config = dict(
    d_expert=48,
    routed_scale=1.0,
    lr_router=0.000651,
    num_attention_heads=10,
    head_dim=64,
    norm_eps=1e-05,
    rope_fraction=1.0,
    attn_scale=0.125,
    decay_fraction=1.0,
)
Below are experts of layer 3 (counted from 0) of a mixture-of-experts language model. Rows are named router (the router's row for the expert), gate (a neuron's input weights, with its number), up (a neuron's input weights, with its number), down (a neuron's output weights, with its number) and show model dimensions 320-383. Each number is 500 + 50 x the weight over its row's rms, rounded and kept within 0 to 999. Numbers have three digits each.
After each expert's rows: a language model's description of what the expert responds to. This comes from a sample of Wikipedia text that the model never trained on.

# expert 26
router:552452512535420415571419585488493569475519436522441557487456463532521445416487398510513481545523396552452435512491479516466434426562496567496513483479571514581532499537468501523486458574387477
gate0:473536525398458537624613457500494466433470523450583460443552518557483534543507565435535524524547462492546458505453532434442482429416554461545436433557476545478534553426522560492561494472481454
up0:502541504535636483528567473497521501581487496537513452516501496559585468490496509553475559399489447491590484588576515628431435479454475499680400571503420430453509556520498558567479479501503461
down0:511451531440447503530443559559506516549512468591542423497499444527509443549418534590535456477541499618564506496482482470472442503590387574406534482501480545473485447358435406482483571428490416
gate1:492591546477536507470437478590525521540468479511485548373447452503479564518573480554454502435591566559493528615438522548476550493433497453527444489499456522497534538523520411545557560591507484
up1:510431479441560439603585516468460465573441493532554537484452576492545480529475521472519543501461520516463511527517426405398482398480569535579475541389429463481464396425509548522550528504417508
down1:483548453557541516516507482447534566542527463539514450497511566520567554576545523457524489576527534479553521529461481463492454379452501495440412488567485533365546538450502513462524411536564494
gate2:405597587493492555517467480507495393449496532507468524540477490497403474462512524533415493612531581407486448476536544509545583598471500433510530412506425524447451608603511565551522493549466608
up2:545473477514541475507548473506521522448478447537480495498432411482498470472401549499563491507541542550467410579494557545507494467495460444442397513484594396548531546565511526462508472501432497
down2:496626515540561581508480507536501420507511489402459441524565524638561536470534590537482453451435584400475539564530501502563508534460515443522556475622525507564560547502563482545472434552470474
gate3:387506533541588602483485485501556453521490470558558479444494508578494559464541550444494469543509497445481505530455571559534496593444487426532505567544571553477439476504476467485514511504524485
up3:511434517515530452543580493564523533564475450555490579488410494447460530426506489606495470481474490531445456550522512483461589639495598503526537582557483458447484546530451459574484465487512495
down3:435502527519570572431481503467528467437522525513487464546554501511498518482577468546429529435562455496555480560515441586530537583591491423491609428420489469549454460459539567516544540523552528
gate4:512581514469571518546446534497522447468472527413512402450495569574425550545526532429498534472458506442450512457454509561585579482474482544527431480490509456497529477546530504487519516574526499
up4:499507496493453462574482471472512509410537503416513455506463536578565447430495580556453523459515538375424547462481526493469511445440488438559493455539537478518428587539452512468539522425417466
down4:405519480581499502453561414523449469462471534557432465496573578508472559455533534444512590512459538573502498479522539536384443522471547592517583491555483559495577504444425496459465495535484598
What it handles: Spaces, digits, percent signs and pipes inside numeric tables and semicolon-separated stat lists, like 4:50.4, 30.1%, coordinates °W.

# expert 33
router:416529488547434471405458470509505446645465511466590514572569533520469424575493456554501523439434442514494547459528429624477485542418455476486572573448530433493466458527506521502560565508483515
gate0:545509502508488495415492529545418412402468549521551485489480453461476512510454524448498431433465506457519551499505438447507542456617529508543480600571448520466503465497472546474483581453561516
up0:563445442568536559609469463514475506591507486535565455492510469533543553484520511497516460517474474494543380511503557492429498472509457473562449464522492429538560529550514527484442504445479450
down0:503567500514519529489498552492524461649486514533507448406474512547478509491492473485412488549517538529508462472498529545591481610498459460580511472538417428585505477488555479483464558500533456
gate1:441527517529499501443346515593547550503430454492547470517490492535553543465537466543468464549481518454537473465498548552566413445431455547464428472496454431441538443502437587507523500533540491
up1:517466524555469481519472459411488541471477449482441485492555534479454448491461483437551431439491414480486456477445513579455634626530447584467480518552460529458440527502531479389445377482500456
down1:387469509571436550424523476488485493487569434511521434544476522376483564577556589486505499522512493540545473461490531470502527427440468456527537563431413531475528505456453468476525451485466463
gate2:482508470426582553480464495511577429498456461519351535527435400478513547506468552524513612345493580376506512523519552530471484437522494537519432494409604441522499487447459495522544515567500552
up2:580499591416553572546486446572576407541542512487507489536429539506534558473455469449478500500603569432577601454421456458497545455528458422503467462473466529496462424477468572508435584446430534
down2:435561527557477506467554412441469437525490518444493475540395499465548414518467521558464431636551465468433471446498518466562375518541551582520483467462487516471435510476552463524549485561464542
gate3:431570515462436486590504545477469533452454481548420540457593468462510460486514417357440465428529481513446430497567446517478473485491532453517500485585401523525513506430550531469502429512500486
up3:408479490470547547528522544544486426480489541479475450556513402592511605513507551472497561519560547511474550545403601535457519538501588591428442537519501512507520496537583459418514562552640389
down3:499461476539484373532470482450575492469502544548531525578592515475528490491472394438549551459480515527488491572486484426495487477534569474475504536454532507496464493474474445470462532575482516
gate4:482539500431490557566530482485544452406468484573574507570484492513487556454579498523516497514508428532621550483487519430511515503468474496436579563536531526499479445559472547518501562577475430
up4:469554574538624442473479494412471496598494416444509568469478450407494597542441496600407497500493439497570495520502425559557504442643591512565489478566503533512547612488453493557503409525470516
down4:529502464457457585561534454453476516476420484493493497465524582475450556538405564496492546557473529481514480487521578440492435494473475425397436475485563505441492568577505547488442510480517517
What it handles: The, a, this and possessive 's after prepositions, especially inside song, album and film titles such as Ponies In The Forest.

# expert 40
router:520486525549449392437483480516441520608531432475514561493610519486482410528491428505506384448555418478423461474538454508535495540505498429574540486465488459551493589463369479485460547611386585
gate0:541506461439479553561521531504491508490500526574465364410494520584551535436559561452484465546519559430530530505549517475463501505408553528543578424510487529444489460554532508484514519489512535
up0:559516511474545427444501486474521449531491632507477558526537515453553479525545484497451456490567549621433521435414477536449458431414497506467544449487373491477481490451428512423487525572411433
down0:470470511468534490485501430493538433403507530501470420552407514567582503436580522497534491502541596520410527453494472426430471518479524529574437442452509461522472441523445478550510512490514381
gate1:383552489483514488419559494482454581588497454560507489581533480402442415509479549461513533539461504529537389475529502454570578634537559417581525491487547504513387503506526552511577549522349572
up1:431544468483559527534465505478440497590515485535498536451510521452453479566526416501451488434532423577519453499555515523477552510495587503549558452434482471469505570598426451577436583523556442
down1:480486440516490566545540530483546526436508516484411515456386451423576472522505437483469502454464481541519482576515487457415538602529521400536550460453402495377517537500532556434500509540569391
gate2:566492510550468564420549517456598491493514588610454431525442508445509563498498543505470561547548505471499475562613548479474434437558550506488517596515522444526551513509503475469568535598607479
up2:527426555535416527449489504469515525622492516523526435474473582494509529592449472483468518485631478571566572474456467403571587463451494531511495479548546554553491543513418454531487480600499595
down2:426403484473415504445484483501505470459419562479511546532490463527613533551425457483560530545486454500464447480429463553486479537608433536518414527472520500520602403464484559504522415491461593
gate3:415570526549476578566507522410554427515523470522523494482552592436518503527500476503428425452455487447584460469577638489488461518565464447483475543530412489430566526591421462508462530573473536
up3:508471451462511554538500546502465502484432555543451512393461540483608638537591600511438455508519491449595486495534485377439430412474487604407482535542476431477452486480473394507468511448531458
down3:562506461488507504464549440517513541485439565483469426578435483526556484545522548489501521569510499450519488452494486453475397365594548487478540403458562493511437515540435438497476483460483511
gate4:525465469402562470478492500463535525493494592494454440490558372511482486407538515446494507465486453512493445490466471533497442587563567482505468527517447415518474503493467495464572497550491503
up4:542433551477484460534492490632504580606495410549509563478533548526519512586524456508524503563566535515480457463470466455538540554495464592603525474554594498528460537477511524568550470548455508
down4:568543535443500442473466462521462484552515515427482549444639519459463515515510492489557509525533521452440593463564503536517499595500537464510511483473464492431521447510444487458540425532413482
What it handles: Middle pieces of uncommon technical, Latin and species words, such as mercator-is, melaleucus, pharmac-opoeia, and bullet separators.

# expert 54
router:464498480478559465503575520436549476586449599467459512437514457518529482428461580488430614480552430538504564598423580398420407419530567598498531508531483510472540442472574538522448512444593462
gate0:421491451535456549404469523426528471603451447551612417438481493542577416506553460600507519425495511460485482506422528514415487589594506449569497479512550458482441496565563442435470461523501583
up0:422537496558567524569496537477500523516501463480591428434448527513537455493505473493595520497502483478534515507517565471469494523524446538401496457430542523469457569551538496525521521401394582
down0:470553422524572388520527462535499544451455455505490462531403576515576550433485466552570476581510506473509632436541482627589514486499443415507508552408547442466537430444517464545485507493416571
gate1:514467464539421481441500577457487516532419573474604529462612616472485566526452471510595509588587526433533453518475581452456409490569439533462443521466494529500489423496585477616490467530431535
up1:490476618475473532474423456433548549491409400448478599543553508471492449425453455500543538389537540488495468537558495429576507507533383507520564543542538448518453479432457526511504602567519498
down1:463539507454579517530515493529491503440565482509491422486546430550492459473524500388472573538592587568521465482490477517533488466435435488430543544601599550496517527548459547414461545426504523
gate2:326515496556533576483571519522457595537491470603512534521535493451520505492454532529464381417485573506465503466463481400570482465556530493412394497480408545463493437507450500537480498442477505
up2:541616475512449548516443404588465490450537490417443491515550559526454508508461419486444448554514622450543562497559525467498498523573555453430483464465494533501551529515521535440410499566551480
down2:443397526546483468548511586473534594520523434594530496522541551534573417527493465509509508565452454488471483513557501501558531591365491525472431494447462456525529477498604520530481498572375605
gate3:475537522568573607487488538451520518473442511573517513546511448421585515569563581557543510439568593515423594560604570471512468528509514467502473459540549452525528348401547455535467503435562549
up3:487611465463449397484507533487516475503459485467497438466511466468444462460574570475533526618487431575564445422560562503439559457448539509457547475484464575504516461463567491504474562491460529
down3:469478466553491369519547464479400478578531461468498487502621514440622556544470422488475510426600452519527575550431486575485475391500445569528553519578520522527569512510494498512433507450520469
gate4:377568500452502432517421561600450535463550492503491531601537440527538519483570419475568503536486543556474481545470474367546477531584449524623504511441498536512534527542481530538461517500405472
up4:507437460460500424452454556553525495529507448513548518566482613504489482520568472437468436533528478572510540440567482499488427583484541537556540440446513536563563545448468464564474475474459433
down4:494549488541488516523453526573557478460554599441488547491453493496553519522475484470404479515441392487449532517450494423372597580495512509549507487550546470503589570459530521523625417524512567
What it handles: Periods, commas, line breaks and heading-closing == marks ending sentences, paragraphs or section titles.

# expert 15
router:558502459494532487474638499548488570496470515517427468552533522553521554397567545538427509607551525486510376507566430555433413416465520507558437513453502519530513479518522562483530481487544542
gate0:511502523525490483556455534497486578508508565533492509519478498418506500446478446506539364497554583529388510519425579505527539438479457411563514575541506555573506458532501503450512520463544531
up0:467608469608522483477559449547405561570489542510519495487549530496474519469486495502450570560503475478582455507531515524497373508502499473460478490449501458562529468485454599515585498452465322
down0:417452438491543507520439489578511433530547460512427486499500535520466551538562487541523482548510567534503429440481443490525568440542409481516507464438460472525448477558596490511518444515517483
gate1:480573453534492503498603443550431506511465542544587515521499447492563484450503456489486477536530471440597544516572574520473470610484485457394536416575562547525572476467486453534563534466533492
up1:523471526504507481498477577531440492509508428530436571495534580471504554486462495446472442490522562506497471471454511487480474482491468422505423507512410437483508475429547535498459515461515484
down1:589488497508513482586529558476443429502458493500504579481416591463476595438480537499480453499468506512512489481572447566443417491443495403473523583496406501491428611519501508508394521586390442
gate2:547558481499522407489635402577496430531438519477540489474491452466474508534536526609509550523480525498518533449499507563525484458625509604538496583444471538390511457456569512507461551613574609
up2:484540479522405424510465563506376377385551470455503503519575446468527524463488510533436556477495529498472460538481445530443503488533597438495531433448527549533504454511523505420459536485523542
down2:563473549571478554456486509545501507467475525496552475538582490546462469534608504528562540471480480525615538482525535476510533392593519421552455579470480523469479437548529386603482511587434555
gate3:495503404498497433483463447460506463517536488423453415523420441538451434466597532616413549608509477516489362423493574468453428563556464585523554496454548631443536513459458432537513456508491586
up3:480531537494561550480426505411465539507485527525529457520469532554414443601576517513529528477525441567440494497551403483515542603542454432590484460482492397548454486494481487527519507496474533
down3:479469544543446470431521550491452487515496482453585582483495546559463437543522467470597457586432532557443543496496530446566483564386530508469506449485467414507443533596486571574531479498526557
gate4:553522476558523458401570508524412455598488521437483517639495485514477483418495503533496516489491544476564458560541589543578532495514525498425458463521549528558455424457465525569437570432489557
up4:567435467448463481585533422548450421536508557526476465498429564474513504490506529497591480489476477429419446563491523486392517511494484402569468557524542561514465513531503545347533482495483595
down4:504526497527547453420426533450465563544511473503540522553501384461456414437552471580461458479470559494476473433528484552515507421407450542477440490559436543550610414473477500550485498491533487
What it handles: Main verbs following a subject or to, often past tense in biographies, such as played, served, began, results, extended.

# expert 45
router:514503443570469550444489454476492431471500510476512500485376519337478556560486487502464424491529543550497618418466575364531470539487499436523580491495506502468503521545506428508477522524420508
gate0:498516576549532457485564578537383389536499519583472506501514436486494488465457545583342541463514472510602593477434430504469518414559492486522586442485464478440486511507488518474437478493602577
up0:448489409472497432491439397500499560530483512505573546385530549412456459475468487459466529402551501497440541452432534507480478613484415535553458509454476542495527504525510415619492448565544568
down0:481424546436578571457447539543556524448541506511421507438439483644565545413544634524491424461475612483431458559455552492497456541553469448473492427382476461520567458511562524514554530485574453
gate1:562526530544493439536559402544483452494513463538497548492526459443506512499514512547477451480536533592478538458523590463511460507525423529478429378511470468563506451433460460465424577462485480
up1:483501477435567581552485580424457486478523554465539529462519490436397595561455501529488422544571505539512523627578478519498465434521471496479455517448546469480599512497543548569451533398486489
down1:527449527434524451411457529524525396508544497497528501521471552463507550456487477501469512503474457528507579628481473458523542472455439474528466482471440549504551428474457559444524580518422518
gate2:498496509472504512618512476453552425502509440465435539461538583582547469473494548462423476491544414574472423555463486523540552532480464415473464456489542446478501548471558392454410462468498429
up2:400507454585576456399444534509581477480481556420488424481561490473477468419490500537510532524493477539469576518537472372658520600543516556587493478539540518500544461590441531454514588482376559
down2:449591532610392473406490523470501460524405403502510427421501467480504478493425453528481481509404537530566517535485519439514458514569459528585407577531585554537487542446445468496489507485551466
gate3:535549509454475508536432535504455476556481575407496496496468578501597424518469466541572573420467513447446551557554446521470373564602452550511559510444577547484600404570549487553516506465522559
up3:427501517480504529512320469464502538520525553469562498605457585539488503524547493504459418520597519453546502513400399460522485520488438460450510551519497529464498449456505536462503535570518491
down3:473550489519513469456413530595478414512496539487573435504548477480518541479516566502510513502603508490511487484455454388538589389484461444419587509473612533529525553537574416509524537509443603
gate4:482502465566527438482537532563455481509474493660507470512527453435437437608554527437456435543553571482412407456520538480554447548515424510479486461556524435474482509426419494573542519488452550
up4:580529519492486607470503471543444408553614557506547525455524496454533453561540611565473527483423525573463535553438488376457512395523380448564540563562521463518514378509567511461429571529577513
down4:462493473515534496513462457522490493489446601564576429562447443437487468526509477462490471529483430442540485476529426409524525501476546527531508503475500522495486514534552436482608572479547468
What it handles: Capitalized words within names of organizations, leagues and schools, such as National Football League, University, World, State, College.

# expert 57
router:491514481546556491477463518513539537488498413547501460478464463445453445520589435495480562525448573497594547439516523564466541493572482460421458532503448463492543516551487458520578518490451665
gate0:511431477558478543522377524532525519480394478477451582553565577509536505471480542444534464447454607496515519489551495535464560549518513500547471453575557549484515520496570556484528517496410530
up0:506497506489520491526481511432502503485484508460571470484450460556423488527438513520493478480525504544470572537438542531493548484504579508427462446438540606448522548487571510452485495573606498
down0:529506376404568470516476549490419544489523487488580536470435427519562490441471518501486521534492601477459577476546522444614491509552461547464520497535471564501511520444594564526586460560421568
gate1:523490461546609394583562530537486476407462524482434486469506557580506526499477511432503467421431509536436526529512534540417525320463539533394550534432441572498461501549539558443452553510493523
up1:444553536495550474492408507498510512562518464553506515437434597501528515539551425419494377485514441497394623425511526493458530579482557463633450524493524514501563577447450510590563449528499496
down1:547531476549515435554448530477504477558513562519443490562510448504520590463549498546514488474464554494503485480488560501499479537466487502457446472522555561528564561403488618584536476541554561
gate2:518404470534521546533523491512516531466478490474483430531550536536440654445521489502512527426481495499542449443625514472457562560490519541512506443554452486509517467435523507459536547579458573
up2:518433442472494445553617458431496499497499521493605494561466442448513565496483571446473459555531530531519526489598548486526500442553462558463535459502468455462493520473539502461533538488513528
down2:452469472504490400540472482484526514608587464510469572457447460530511485488532435546585470536494427478425445405412464442583489437446512602510397536576573455481586537453473479462541435468478529
gate3:392488499544455505451615470515463546522517573428589509548477549421525537520538464502435573494469513506533566485504562534498440497565516506462619447444580550512478469491576503444519464568423552
up3:469491544499494502473622489498449468424546541453445462555487447584431498470497479513424535565459448476513337499477453497574505517617513481509484452466486507537504470540522468539514505502495518
down3:459497545461474520486553485512502520459546540482526552409484401571469506544517470475525488544499495568537517530537422561517449529592522608516458552532445536461548564558490512484480495501512471
gate4:444432561561414519450518533620463525556466545567409441453448475535536510602496495532582523433486562504452509539484496612513513432561464464469474514485584500477564438560434585561487509504563612
up4:500526541412540499475496587584530436450447454495439524581489480519527567545515446514483447487401513502420430467644581481476544490642552459381541470453464410530490399522445520563465510470490528
down4:495603513429487499604513575576435595438651493510506514584524528550504385568351391543544475453575385500530556455601452555484532534478524498511485575463529490496439478441487518493542498499483555
What it handles: Auxiliary verbs and pronouns in narrative clauses, such as was, were, had, be, he, she, and to introducing infinitives.

# expert 25
router:453491504531524518529473570634479563442503515565396479509523514520500500384532519453442514583487530564481519503501482511521467417417528535487588451468515474537480427446513625474529511500561419
gate0:467575502335575470495453479536482512428523497538642497423539476461500537528471579487410528541379533543482572436531442531499569455514528514511469540481501596489470454479520489370480482398491571
up0:458497511539515421522547514549547545528536501566511496578531486503572475432424524372565529475536474545457432494502426474485479549487529512511436466582500440522487632509556538626525439423564497
down0:479477502545530592535560490412542497451482478520452470467576420576525509511508493441440521583501487433469457467582599507409548554590534454440525485475527548452514558530441497530452558445366482
gate1:492421534433522443540453556617532565505519525462438451506551450511490556558522460531493509361494576614500416552592537501519550310504518524507514501503432517541551461470542538415424481525588512
up1:465513560458484472480599446473594486453504463502444531496439341510494409384510463460474525467410569567404553577509500511507492558487485493521466471515454470526537561419477535433562509544469447
down1:505380575519446536497419575503509433569526418461541463511471490451496512516515488418501421490444467468627615431460474493488476473468443434451418539460466482496445486530528480556399587464564455
gate2:406533544501524465453543501545488493507492572495519430545554460529574496465537452582511574519493502468528532529525539516482357534526450500538541557468540534512573481484475483378567495536496532
up2:671479489594550481593497463532526506425534393503528360559493528508480503575510459441516531450554427516487488440581458443477507374484462456501434492547531475541600424494541507554505467518544568
down2:493471493499519503448443553504517459556463518575515532455456521427449622501512559545476534477485445429554529531436452478447490481501499479454478478516430455453371528547497457556442512532493564
gate3:541535539498584480526533527593457503514490437538403531560576478555474536454544538499478490534533580523573546430493418541483506525478551436596426556520580572461519520415524503500470506516534425
up3:440482477562542603628444560521524492533519442596537511532517427574495507496510509550476486552430368528455538506582508496592579550461559533568468412566524530472444474454503549443488482507428455
down3:481506463522533575475525522513457548426378576490428452545441470511492470524490415459466449455497373500517490490634571494463404546508521491541514523499604452441545547569485534473566493507473422
gate4:601424448563480465524395492387498422549538525478508510495523670582474476524543562402505444524503470485517571476522525502551413458493480550520388490508454468485525481458490467467472441484519608
up4:496481440431418450463570361454489470483476475457447603526491417476541461525507485550548518576516515562568488511458519483494491525415460520528473475433491454481486494528413559529587479533434509
down4:505521556511538514470449469533435444427541545474532481482519542474490445553461550557571472506500567539437525413551563485533479513481516478498599470536558458463480529506537564478567514484498514
What it handles: Past-tense verbs and participles telling events in biographies and histories, such as made, became, released, Stationed, argues.

# expert 47
router:615443476483513536488552567528511427535471545432566570505420571485507463482440515442455393527566557470438446480555475422410515491534509522482447465562386453490520462518474483499408515497488573
gate0:548489516486446525521530488565463423449475508565455422415424490469531524449452502522466414506375491468420527473574477548483475452560518422448370483516475427509529480448467529589517485503470526
up0:534490472464511466544510569476533535518478462487540499488541626532531434502475527441511474577528518497655505541589565389438520595465454471419499519534485471510490502493525447500541514542516491
down0:543523496420491513471456425473431464514546490464494479474479410486527485481471428523466527565509421479489465594537457449489564540431522512508471513459410484617523482537520555436483493490577495
gate1:545569467452543491543470505474523552393506499542441468417452529563509545537527513457549461436432569499407573454506539579464484480464452491569377491527494491460431512509542514562453550422515437
up1:500436530496495512552522429559471438491492407524531588518458508483424470351495530512490492502552497591571602418481473437535617536413531477525484405564516633492404497449559501504547523418490563
down1:523525502455469520455528548528527464549501504513511534499537581480493378597502479493446410566519535468469562466464458461478603523434519541544525462452463513477577528462478597510587481535474552
gate2:496453478466390485575554423428481395504562507418449530515478480522459442402514389517500537558526497520460552541440404548480504501545533510440425462478532417426472524523416509487532474453434509
up2:395570427542517466495532344646471392491514488493473527564615444380503481490483451527460502484484507471559423418492579425601487497522572524491577577548478515471476552473515479541445498543521550
down2:521514429492502470505592545487518443541459552393505582525487395496448482438494484444582522507477496441516555479536511499433475483426525490466447549486513502502513478510555570514502501489443591
gate3:478468576476539539443496551497491454378461534570610478474445592503466501497494529497447436458510498395541494465508502451528568492503396536459507533522363499597510427562419497554522625543614456
up3:496539546617477498557470498479514467521533564541517505500567546530502453500524454578511535541449451622478408453459522459526637516474486389517401473552545506489505385494480496482507481470519472
down3:451436440522511539538537551551501448398537501494460526513482522398492577479456465410552455465482476434423419511608485543501529506436559474480569438494464499540480525464492489475494526529506493
gate4:501383472490444477552528473555485521384505512507571490518490550531464594561459512514512386469517565526489581471486452509491571524546475506523548426536507510502427433533450497511469587505487480
up4:496569494602486459512563392472474464546597433556539544490536427534540498458512548529509445535502524532412495457441485522490486491509504447527525499544513438520490562572417478511451470506513515
down4:550511440450459451437497478532494409512453454525571457479452573511529495515536440489491504416521525503550497491523530588523430466478473547452461481536541512459504489485492594439454467566508469
What it handles: Percent signs, digits and words in demographic or statistical prose, such as population, median, households, million, average, with 99.6%.

# expert 32
router:521503530432580500433416498596533465631513505474458447450488461516457533490519432513481600453384522533463514562482545418486450456476454439486509495449528524483490513556513477493507539452545499
gate1:518509461516449521570555616486513474490509558541461452447474481455487540501501571433532472422524573589526517534401492371571519508468561440478500506491496500495527502487599477560426596391543407
up1:508520507565510489540558607474562540491455474504431542569471447401552509498459497524468489446528587514424464531466504408500536574492470540426582453503409464542515472468533534475472513421493558
down1:518511506544543502505464552517493460591546503512557558476541453459502517429531511465508548415506484440572549526513484473470519398533521483384509482577507555498532496478509542536513449590455485
gate2:574528497535485511458515490514444462476448551449519607527399408505469388396539616511530523566460526465483490415492551452524636512507625557467448476451481514502478575519421460460526512390533407
up2:540509517543580527558489546517508562594434473531375512479481480410437479481473496606433517491547507483451392495566440492534551578467438566501453461601494502457536414562466574489540449499436512
down2:545546498548485552481526526552508598470460519459530512480421519580537550534469478509544544547634561512537644518517566583503340511582530468463524561514443394491550435595516516451521408529440420
gate3:514524504647396453524418564581518488523470521491478404476551427482466574488563466504514498554486488569524509475542491495522584437514560521533581527564486424562506445546526500358480527476447481
up3:650530473548540458466384555476553554437488400532534559400594472531537572490576569432479572478487506474541450482494439528467553407444527497515510465505495497529474455494527543455519555488515494
down3:523535479483440434479516480482493558492400562585606512407516494572461539482490437568579416627561506539506478512518458519511398486444467529538559597588526527508487499563521545554471585514498534
gate4:396489461572546492463508435484484470567523512465469435553547500480454545424510597483536490480526485449502581497419552588496509477423488578463468496408529519427504567537461499588448489507516477
up4:433599536540470516455498546510474528427593415582522594597524445500452585410517549526473433449480570539472492548435503481524554486479527585517534523521485493529517538485462500584464432538502467
down4:532522503395507559450494466493436491576428501470495511467470584506474463531514473441448498526466510416591545494533466431440453471514562531509365561506468481430406526555576471478586521486624491
gate5:466554580491487385507487443562500397533549535487500446459566500549496558542518495472498574423420535408536448499613492548580442497430528466511501536460533557520505523474502517523428475559577476
up5:446478621453504457441532552547467513587511524547431474475490521436477377505475571488425493504533588576514474501561466486475586585484553557478622496472556516508528524466438532525429487433474408
down5:566475536452465547563466573589495484382537444517493548454447499464458608479483592461524431455545384407556544514548509486411507444468472508505502472531529491528493504492529459574476550576531429
What it handles: Commas, closing parentheses and quotes right after a name, title or number, as in Teen Lift, Williamstown, MA, "Sailors".

# expert 56
router:552530522533498518492507480463478432463425468490521570567570525481546507465483587606411454464528464547597522440473410453545534446516549464548579479519427524428478460463449545476467515517418439
gate0:483507510413600460508418468459527491483475582507467474504459556568449433629506525459434524528565470497529549555523479590516531375508466499459494530529523467466476504462536501449583496528565485
up0:620533468545487493547542444531480478504428533385482437512536493452548420468423522528503478557475569477548571572466424503448425390526403460562550580436524473562450409502586499505515473543499555
down0:476522504465509506484437527456378577536436507492459437443505524640451589538521508510510443585495510559526479479490566566498495525501520481441456554479581534496489418455472469508445439532495480
gate1:515576516542446437448457537515560423516589511510562481549543475530461460659449568460477468479479472497466440458547520521519459471538573497479419471441463457620545540547472508420455486567552463
up1:467563475588547591491497487532474454459509496550485552460469487532490480504500510489552517487480502480434572451485561515518586545420624454541467526485447479501385429536550589502500493491548437
down1:501491564499464568558514434481505488542519369479574449601629457513535565513425432456479565471550469459573566512500534523575436429451428531578604454523533540439512503460472583465469461533514414
gate2:570554468397420452528445533438523440471512528425440462410510390563476423431532498442475563472459494511541585487394588436517473453509490537458529530499474450520566497544522557424499515491432492
up2:458530403487489525538531538394549449485543502445436490484620530605521464531504588514426513391488626506484461517496503475514421467532496477441429443490587463452408522485542534480431484463463503
down2:545497515434540408437446433447449456494456465531567514492466532413399543501453427485472537519441472563535416554577494484451420564455421491481528443472428429537395413557533431482498582482476490
gate3:562491583474447595422464484511515519463508558487508619603491425576563473519504477524398506516552553550584578540448477522482518491437411562507483519532475473540472524504473523558514490464510475
up3:463516428440582524518377445504479404463459550516467493396487455505533480461565416463506479480492536450455554595578472437450589522509544491598430394434500500519549497599518492582490521464505483
down3:462504555438558515457393526541535394592519426564496491440519467520472519483512520509415455502556491459540498528523508503494574501455441518501505497535519573549432517480470467479481525528549521
gate4:495500477440431536516550486351573492460508506502495439517525465548504534564510536481492506478614600494440583569512472532505507573545415484547500537431413481494494436499582530463483445437538528
up4:469500601511463554509534477446535473538525502578451506496380468482532539466556533470521496552511476443452469621436418523537480625474411505520506458549550499530469512472485508513551428526508482
down4:574523543597587508528494502518510522519519447530487513522440558436545495518503577529440492499610464433473485465444497428566559583482476511476456538476477487487446498570553582458554461591538589
What it handles: First name or first capital piece at the start of a line or cell in tables and lists: Jimmy, Johnny, Robert, initials H, E.

# expert 21
router:508444473455497572510412467517464421528475467432469536481431448499492474411492530439429552398535508553548460484462573525527547465423515552439493575519493467493518538496522499501493533535532451
gate0:585447498446477557457482587462538594460544561443426528540610473426595501434474453498486417424550614438489607478566472501492450573571524548584572501528448474480495487502472467495482466532433524
up0:477473554524455543513444516436443487516480503523486489519441476439550565549477499563488474570428549577511514424492602468494464507528480448551472482510507495511527572475572380609425479517502387
down0:601535438511381468491465412549444479514441510447482543602427520426513528590555545533510499575468500449544536546640517433602427530505500484443507447547433580531551569536419556451482428515484463
gate1:478534488439497531491435467603530527449500538526428439559437472520546534483524532534505438517413503505552476515539445519562505481479509478471524465474525452460507536509480447509494468539552436
up1:450495561451565434512429548431491510470577469483425463543479562608378486539556461578500509510448540454432435509592446590512497480461548538559531374545450531559475540468518469548514513502478495
down1:435576456456550441515568513523476468492478561478577599404445463479580436482594494477477481497452485626491520445491570530543534458511498516452488480495511444483551458459512524473526517500482515
gate2:483471457459503525531498475443493502451558554494490407549472522625470569672539482578488498489459594509522537489452568518586553509421499411416560427465494462476473484597622579496480451421561519
up2:478477492446530357425561465522495535518498456468567530372579473397498491422485539424509501553413429605479411395587449485499406430470492520552531494513542498519500513484466445478562496504544518
down2:555521529439526542515476553530506462439568471548384592381555454478478516459566500413514595513560479520501527517464484532476502432551478500534436498512616556541550476537470424546458510537476465
gate3:546488495571613503571533542474547517387485525497569447607571603445516548535473572452523583492493449552536491484579459560525453554547454523469504497502507543476505507522534499407554487522578467
up3:577481524578474598507500528382537481556548482467504537575487495546497501536526476533545488457495436544476469597510537484448492554468498439445563493561520493557464510550489470505442510585408581
down3:445529575533521546456545535459545539412395496488430533479387503529479489473468501558500439495411538449498475506487506412476496519587471498572530526501468462492467470543498505512474477512426548
gate4:482520461424437472387541465448470528501479582537554403543482488539537456428549423477570534554584567448470525504513449502493445533435478459534541514556534521469457531480538540524569456544499578
up4:592503465524573453539456580443507546435586572534566415461430475528514503483504522500495511539512497544486446595442450434498580521519496516498460613473546499448548408527565498464445460470591545
down4:515569521536507415588454479481552406488508505498430558505555547459528498546480460532522497557424611509501487549480510501454523486638474504562481458472465443491456456485499495492490459534583481
What it handles: Periods ending sentences and decimal points inside numbers, especially in sports results and election tables, such as 46.206, 4.2 million, 4:04.55.